Below are experts of layer 6 (counted from 0) of a mixture-of-experts language model. Rows are named router (the router's row for the expert), up (a neuron's input weights, with its number), down (a neuron's output weights, with its number) and show model dimensions 0-127. Each number is 128 + 24 x the weight over its row's rms, rounded and kept within 0 to 255. Numbers have three digits each.
After each expert's rows: "comes after" lists some tokens at least twice as common just before its tokens as in all text; "mostly gets" lists some tokens that are sent to it at least half of the time. This comes from a sample of Wikipedia text that the model never trained on. Tokens count by the router's weight.

# expert 101
router:111105115116090120117138124144147127143156140138123129155105120099126144110126157151095132134100180123160145104119125152105178140105105106145109149101112092130104087134128142124106161091159099186122120083087145147112110120133114113119106129112121163128111118122128151131151113085143099123140092091126089151130163130119126163165120109152154089180167107154159167122135158102188149121160
up4:119103129110130111110137169117161117091116130130140139113107098108118143108119142116133144177113125124149083097148105147110130146113108136083106116072124143104127114122154106160109074109127131155148115132146102120142098113111087183121172140120122149140146094142142124103147122143124148135102189093156121128092114104099174181128178102112090096134173145116162122089146116099118126125110
down4:131137193073122157147127121106147152162108130112104184127159142116164145125136111113161081161142113116110099099122138140143134115101109163090128159177136120149123105132129123172132092107145141141156144143139119072160125121152154141152081123130084157144122122130124122121144155097136127147132101163122141132122183080127153161139182116148146126093167148117147128123132114108131129124164
up5:127099112118106099087135092123177138131155129125121143138088137133147170136171082141109100105111126115100099134117149138169121123128128151146125168134134143170121145096137074081115147165106107110152195120129132119117143138104106157088129104109089178103152116118094132123158112118159119116131144171144117122091108169106146159097114084125146120097184122140119137121144120111119122112115
down5:133152111163055137132134148124123155142111150125137088121119171153138115108139135131110126172130113076153116151192099172141121109121149107172114102119127128094140112147119113153134129137130129113130093103141147137129133148133097101156135148114078100109081137135147164112128160171128157114155099101104139098133149117115037106128138176129109106132124138153095109134103134118112119125131
comes after: ".", " /", " Jr", " Lt", "d", "C"
mostly gets: " Jr", "ensis", " vs", ").", " et", "----"

# expert 120
router:156136132150102115141144144136151123125173108149100152135143113118134086127116102126150131142121149091086157155122131167140168145109119156100130112175122089138107084103123142079132127105168147165144103118106137107116127116156136101143139143111124145138128128112101157096159186152151126147102154191104149115101154137149142145129110153163147122125153067104171157151149169164099136133130
up0:100174113136107109109146136101148146068174135102130136140096143117154127157129075172111177118122184120159122140128115098140149187110174135127145172137146106132094119125141108110119124101142142096145107134134144111092126099081131168104127108116140130141141124125117137094121144142157109128124122115143190124112123115124153166143124081149139141149170107141143123161158160115099154104101
down0:132144100149155142134127115150140149124146159139081153122080106142134134183145068110154125125106157141138106114159128153111091132114141176180076107138125126131143117130146163175120121078087131137118110126087105131096164140120110150126126085118149074158132117080111115096146136112145108120129135111099138164125134149097115115111117122146115122152125124162142176126091167101159135138146
up1:123133117091131153126151175128095116125105145135132136120167145107144141137126136128151135139088152153163140150123087117158123120161137132114110107127140135081077133108159127106071166123131140118152129117092158113154143136082163101128106086088066076140153138118104137174151150127150112128090132149119144117129111137146111114135100138137155097170118118069106175100148117107126140163118
down1:118118116094107146117143125140141127148114130102144130115139113095155133119175156149132147081136188121135151151141122160200163102143149159151122131110113142110122157111105171118114174141147103137116142158111154116156103120136132122120138100157092150112133136175119074090128105108122157154079095133145152107105107140135110157131105160106141097124150127165091108087120162109112126097170
comes after: " M", " J", " E", " K", " S", " N"
mostly gets: " Sri", " Dick", " Hans", " Uk", " Nik", " Jack"

# expert 98
router:108118112113097127129173106136109126151121099155145151138109120145120162117123135136121105153129142141120182150123118123167143162101107118120138113156167105132133112137146090138124137149165109157163068108118119151111132067139146108148115147139098129138141136116153143137137092154166135122096131158112089164099174142176141088111140165103130160144124142173161149133109172075123155092096
up4:110124115125142123107125107123148099148106133135119106119135157174145142135140173143138150079110137129122132152146095112082144133144099085083116159129183123070084106113127120158087121138122106109148106082121096130113132105084133135133163103112137117095081156136140120148133139153146131118116121119166119085155126067132131115148147133130148128143148043152128102111106135135102143155116
down4:134185101125132131138110121138148108153138137163106130131113123150138129108108115130147157139131137149135149159152133112142121107156127066076122129097125151108157152104148101164145131165122160162144083123128109117133149138103181086174132163114166103168136157102086154155141109096102091157124105139114129141116144150106159114164131150061131131116142131143157159085157128107132161136130
up5:153108127142132142143137113130114111067118120101137139191132140131120101089130135106136091128124092086162119112096105168143155090150084129106131123141102130138114108124113124182128098134115098170101155131146125117110107126110144154124148119152130163115152124144139086093166137138090108089119098092098071122152146163101152117148125090098112108161135103159157129148118129138161099090134
down5:134097116109102147132124124079135145116137122131127122118113104141111098130138151100077152191097120092127121141096089179136163142091116138158133126132106135086143172152121143119118118149129136141135123111116139131109122131172160118075125112137108127110177141132190166100204180149141137138145104110144101108127150129130094130094123120144131109141146157147145112124102125117138109179094
comes after: ".", " 0", " 1", " 2", " 3", " 4"
mostly gets: " red", " ad", " ir", " und", " per", " pol"

# expert 117
router:126160115140173147092119096114114071092138142104106105129126124144144118098114123164105119150124129124108063082141126055114146126108128088135130154118133143093127129141175148138134153147167146161145090111134137147109118129138144173131105135131149161140178143141122114114137126125139118116145136154111126143088145136132077142094112108162144155124148181095144159158118138157161162164126
up0:182161114131090123146117131178190127099156133108089162190110139138110115127151145142134127178109164150147108079132077117139166129132143130090158142136093099135119119122112138158126129164147122084145106107155146156096140123120116144149120128125099124159087143102108098128140136160096123137076156129150131141135116164134145083118149141125139182097120125119111132157130123151140122146126
down0:125099142130122133143127120103118134145123105145107129109165116145107152109123095149152117131110128147123147119110103208120131099121154180127112113076130116162141133116149151156148137156171112143129123107124122142127086131161153178143184161081138133151133135135127088115093125149153096132148103147112142143118152078110106101081149132108094145106102151125179113120141137074114154173138
up1:156082146140131104134123124138148167139105098136114132122100156111118158135107132109119158139116141185051128105125122131095167149130085175092147152110106131177154089081142152116128125137093158101124138095088114122132135099139108147112154139156139107145161184106091098144143134105142159106125152134151121114143112133061149149126158117152110115109121101123123101095125138134139136139135
down1:158127162157163159123173116131118135132135137173142095122100120152159170114095112102105090182133116075101105156105102094120139119118134111121174156180115138111137130104146097135135132150095116122147085106133117179104114133098123145126077141142142123112153108163132143093146114141095111128176137166139089116113126133121112158116100153124119167153163108148114143131146117109091134139158
comes after: " in", ".", " during", "ed", " In", "In"
mostly gets: " during", " in", " throughout", " During", "In", "During"

# expert 61
router:155141131155128143124069139139111060105097139071117125131103111144142148153131139130118108154127128126171086172091156062115122132114121118146128110124115138138100070120155115119110171140108124089160091150144142136156148133125127112117123130081095116170101122102106148131147111173107105115111128070088149140110097114085137141142097098129136136141120111087144126133122128118121100138122
up0:129126118144136131132167138129195124128084134134127150157100187131158109103168119112167173144110118137114164114149097086147143167108163156122119156135110123142129107109095166113150170093092180117150127124112112129133157116123127154105131130088132101173132152092137137143130126137148130155157101158179178150135108137134137111111137078171126111098130115153130146143136160129142141146116
down0:087173117142150118143127148121121132159147128131146107136162150090102221094141119086128115135123121149133151139119089111120069118116124152099126133091164143159130094098131171127124117114118167145126125081116157141093146137083117164146114084136148155165141121121120144127153154104155125148129135103163174128136151120136118140121126089139127137093127106101153121143118152128085144164102
up1:101119136127153161113150141135133113113142163144116121126146118117145115133087175112073120129097150126123133113105115145106143148120156138061141121074171158102141100196153113120118127148117142129094124117159117139159127069108152123084129088156145142106135107114129116090137147132108108127107167128124094124127118115134141163119108101098080143109154171096150111139099119087091112096119
down1:111100139140170132162165099168148130130103144171113156146094135103158109134118098130126151103125128126131092090098164135181129139090120135105090161120126114137148084098103171155144147105166132129114095112129142135139114126143089128136104133107143110114099156113178190136134120169159147121101102114149086106151141149106143114115107135101073166088127145098152142159131129122121125117128
comes after: " a", " is", " with", " was", " an", ","
mostly gets: " a", " an", " another", " no"

# expert 31
router:159115150163118135119136112125149141116122165125099079149148108143146113137126137117134116162114131102107113105139090076088158127133133144144161113131107074157134121142154136128128115120117154128107132163159138145107109093109136103141116124118147101094084088102086101157138158188162126127131127110100137092150091138071082135090156107134137154122175150121122100094117130143084103112102
up0:111122117139128112152137122099128110146142154127123121134174134131099179096117168078151150116146100118130106103132120116053142085132130130080176134056119112104122126120086142114128099110147146113086129102146132117112136109117105068087119079135130115145179146124127115121141114157145131130167144145093130120112111118141081150153139074132097138126124153137095132110112138135138117152110
down0:185123133132125111132168118144132107104115132165110087143093102132129101116164142132125139141120135141124122129113145120170124133171097139195156157141120138114129152161164093179116099114149164114133138149129106101155113120162131124154140100106181120117124057159186097157113089163119131103132158096144131110147100142085086099118124156134129144140141135127116118149147103106132131117150
up1:152138146120120136132158140099178118164148113116122112145162116085112163172149114100114091119116089131107100142084165139120174113112084139140143113104114124146147138104087122080132140159146118089115107097155139112134152120136103088099161071124171137123106121122116125122165101146130142184139102116134069170119092118139133169143109107132126164131116098121119107122131153139138136123101
down1:139101146154146107098136124123117131134201094149125129112118128145142079135118133117142146133139137138125128061136112168128131132152169133128114139108136138125138113112172155167108092100133181111131119167128149133138079115100124141143121154130124136119138148139204131122146132117143116085110155142105083094161103128078105130126114144132195103115166140131123093128114119154076140115142
comes after: " in", "In", " 18", " In", ",", " the"
mostly gets: " so", " 1945", " 1919", " 2015", " 1946", " 2019"

# expert 64
router:137122125154104138156142127065132143147137093048109100116199120147117120124116135131146103133143112142150159109142105130086163143152113113125138126073109115110103163124123118087149152159110110140118139145152124139111077114069132133114130113107144124122153098142147134064099129113153143112125111143152142117134115135086102128124121141137166097130130180116110107127072099132113128138159
up0:164108112103132143162122122123117112141116142117099160118097118135141134139145195124159139108140094134140164115106135090108122156139101144102105123117110104152113142133145159083144136152190170173134097111126107137114149161128149061115107125086118073115131141112140161091113133140088106119174124127167152105126140140125108119127168081131104141139137128129110133143092159075121134156115
down0:095091162135148113117126121133162159124102143129090161111179122129123089067152089141106151117096149148111114116136131114154093112134104131145113125126156135096144138150137147183154118126129149107108176144118130141145143158095148162110195149101079125108130104115123136123151147094165099158117163155101152151131102137154109149130085141085138129084129147144147123135100107115143150115100
up1:156125151153143130105139128108132110121082119123116121154087146142103132124126107151139097111125125155140151151101135138111146124123109172136069118167123163176139113110166114101138125093122193109151109085117109111134132143115150123136141149154126157144172176155141104147112127107124142137146110170137102132136115148129159158092089126159120194158121166123137140144112106098102147058137
down1:121182149142100124160090126155150098148096092096130162119137147138117150107094130104143090112136083138106135155157151137145112178132165111130128123155100118123139116154131089136123155114102120146143156132108096128127170161116141163125124127133127131123165156150113135127132104117172139147136166137098143093158191138165146171090117135106100176136187145118110130096160127134127096105123
comes after: " in", " United", " World", ",", " National", " of"
mostly gets: " Cup", " Association", " Nations", " Championships", " Championship", " Olympics"

# expert 112
router:154142184147110137111102090087124102109148103123109113155139089082141134119114110103137083115146122161104111098124116105082112107139177144098148124128132130144096109148105121123157132132149160101134137145101135151134128128131120143116138173150157136101157145138159141110125132156141125141163122123080086165083121067147112137087091118106151115112136132116105186074155114099124111135114
up0:114142170130133171135155117140128138121108141126073131167151135127120126086151133109122126153056100116145111142140100122111123115176143130121131125188088095071089139107133123103090150159134086109131082138091138123143150145142152112137089162124132107130096147102134126137162119139114122149114104114094138130110098149123110130100141118145136139081147108076096140112113162144141104177109
down0:130095144154082125126159115091099194142192131129132126145158155119135113130118134143142129149132098158135107116137140129098120131113147162176114169130159151148159121134123171141109096119127166075115131146156121156130113075126099093084145111134116154149174112134096165151127139102172162107135126158136089126116109147114134130134066136110149105149144130124099121145138135126086135116146
up1:083122123091116125108125146072132153126111144131173091125175158135109165139148124163131121127148119117156151162154106102116121101127127106162118148093107171099107159148136124138149128119106098124120156121096104114116114215110104136142169120151132122151109138128137127141085096118137161139157075168132111124165135128159137095123150098112128095137134118133125136128075127117124115146069
down1:138136085128164136141169155128123083158102161102147088137107112116111080135128117104081131093126122138125111132151150142159125150095152132142134137115129183138127120124114111160152145099170106112130098158108091154125112147089122117122163162131137121134141116151118155143139101145076112180127114130110105095138130127141172101131172153099154144116083179150120114142158127095081144110155
comes after: " in", " In", " the", " this", "In", " same"
mostly gets: " However", " inter", " day", " years", " year", " week"

# expert 7
router:125122115107097104151114183131114165152126142083132122135109135139122117129109083159163114085091105149161159133116152122118155145119129117132131151095150122122131182122145149061163096136122111151152138126099152074129126145122157103150143130144097108141162160088098140127115143130178144116152168153150148116128151167138125159135128122160168187135096108131116143104104134116101126101159
up0:106135081125125076145123124140129153117126107115168196130129160137144116156159112163154167123095142100117115122107129121089152143136150110120101133180091136112097129133165129103128081130122130138152104113125128139132118119117120075157172093097109167130125139161147101155141123145134089141136087162094126093152133142138136191123084119163158131141127136161131118098135140081121138103139
down0:152132160123106138069135100168138105168119115167157137151172139105120121124059107139180146110145147108128081122153151134148170109080150141131118121143141157156186095110075124152136152092121148119131099115127114126143097128180128124142116127130103120088108107129114134101094159168118166135125129092134144112124130118152115096137128161111123128144152134142103139131155167093123113142133
up1:119154125136156111131140121122104124108136169138134114077163116141087116136133107186150165129084125167114131096148112164168136129164150117137113130121139142109115088078137172119136104111074156095145150151149123142162107144104104114131146131159189112163133146103096110140115134147166115148124138157091157111120116168149158173092128112156120129140108120104140086130122121134087156118132
down1:134141117101126089141158098134121121132137127142138108118157135151176119106139138149172128134133103119126127104113157095117112148072113143161134106122134141125166085108163143167132166138102159108110139141136123156129121122149135105135181105159136139159121159127165132135121100175108159098140137118103120144096097121157127125121155187108107116125133180183134098135118117162074161165178
comes after: " the", " National", " The", " Royal", " Def", " Sec"
mostly gets: " National", " Development", " Commun", " Supreme", "vironment", " Football"